{
  "n_experts": 16,
  "init_std_qkv": 0.0297,
  "init_std_o": 0.0,
  "beta2": 0.99
}
Below are experts of layer 5 (counted from 0) of a mixture-of-experts language model. Rows are named router (the router's row for the expert) and show model dimensions 0-63. Each number is 128 + 32 x the weight over its row's rms, rounded and kept within 0 to 255. Numbers have three digits each.
After each expert's rows: a language model's description of what the expert responds to; "raises" lists some tokens whose logits its average output raises strongly, later layers aside. This comes from a sample of Wikipedia text that the model never trained on.

# expert 8
router:143142130144134146150157111096069129097159157136113115113077124143153049132084125157126105078114125091140140111103158149122040157148172141083127107147151061097114122122095080134160133127089159
Foreign name fragments
raises: " ", "s", " (", " and", ",", " in"

# expert 9
router:128149061118126167135066109083089144093143153132166163097118098132113119132106114080189117118155164108144138100119157206110136116168112048151094166105112067146141150088192162140116127116141127
Name and word endings
raises: " (", "\n", ",", ".", " |", ";"

# expert 12
router:125177123103137109094088095113117157096123185076099080063071126155121119151143182097139089125138136130126120126075138182081164163134185139177169163173108129067201199135094183179060097150109113
Line breaks, brackets, quotes
raises: "W", "In", "E", "\n", "A", "Re"

# expert 5
router:130129102132102115129129133092105074078071153072123147127109122158165150147141148085149128131130132116150174142095157182131107106173137155103177153144070148159141153131093155177128100127179155
Infobox and table numbers
raises: " ", " |", " (", ",", " in", " and"

# expert 3
router:107073149151136119166116148115140142105113135130068178137166114140106041098122196126091096155130127133150154156115140173064143110137101081105141148116163148094160164095147141065076125171137105
Verb-linking function words
raises: " ", " a", " in", " the"

# expert 7
router:109154111157159141096161117129103131170123125102142189103170122205130144058144123160166143188139140124126119183120110129168130112130121150128095128093130141068209095092079107095094130123131143
Mid-word fragments
raises: " ", ".", ",", " and", "-"

# expert 13
router:115126168073145140080139127136133126116147115086109137140157150129143127084074126172146131188090092146110079115118122119086146109255072114174149209186177143102111140125144152108108144115138161
Bare space tokens
raises: "1", "cr", "que"

# expert 10
router:114125158104138133127104167140099103128154110101105117144148090134120137060044118150129096128061141155112080141078113111058153121160168082088078191077132164096139121105128112114110074132148129
Digits in numbers
raises: ",", " (", ".", ":", "\n", " and"

# expert 6
router:071101160136173139065119128177155131047137138129128185145083098150188086118085227095121116166144165092145172169142126135090101145103082125135160097129151098067134139100078147087053162077127083
Verbs, adverb endings
raises: " ", " a", " in", ",", ":"

# expert 11
router:022105112156127112113140165162101179158100122137113174136119067121162123145127101148162101173140103152093133104157150136073146118125103131141132147163167164117166139146088136144126102136112155
Sentence and cell ends
raises: "\n", " They", " While", " Follow", " In", " For"

# expert 14
router:133148140092142123103117140044106156131102145101154121138095121134148152141169138125171064087105106126207115114130184168105095065118149098102123105077114120150128162077068180110115128088159130
Heading and name starts
raises: ".", ",", " and", " ", " (", " |"

# expert 4
router:144142122148127155101074171128098112103078143148083122122101104128178089132104143148079082121120083115106142161111126123123151103107153091149137129116097069108149130095091127109057094124133132
Mid-word stems
raises: "-", "at", "ta", "s", ",", " "

# expert 0
router:073157130106150111142167122116117119126125147181075106137128110103146123099070151076095137129101104127120104144126240134099071092175169098156112081111091132093184123148132083134138123103115128
Word endings in names/titles
raises: " ", " and", " (", "\n", ",", "."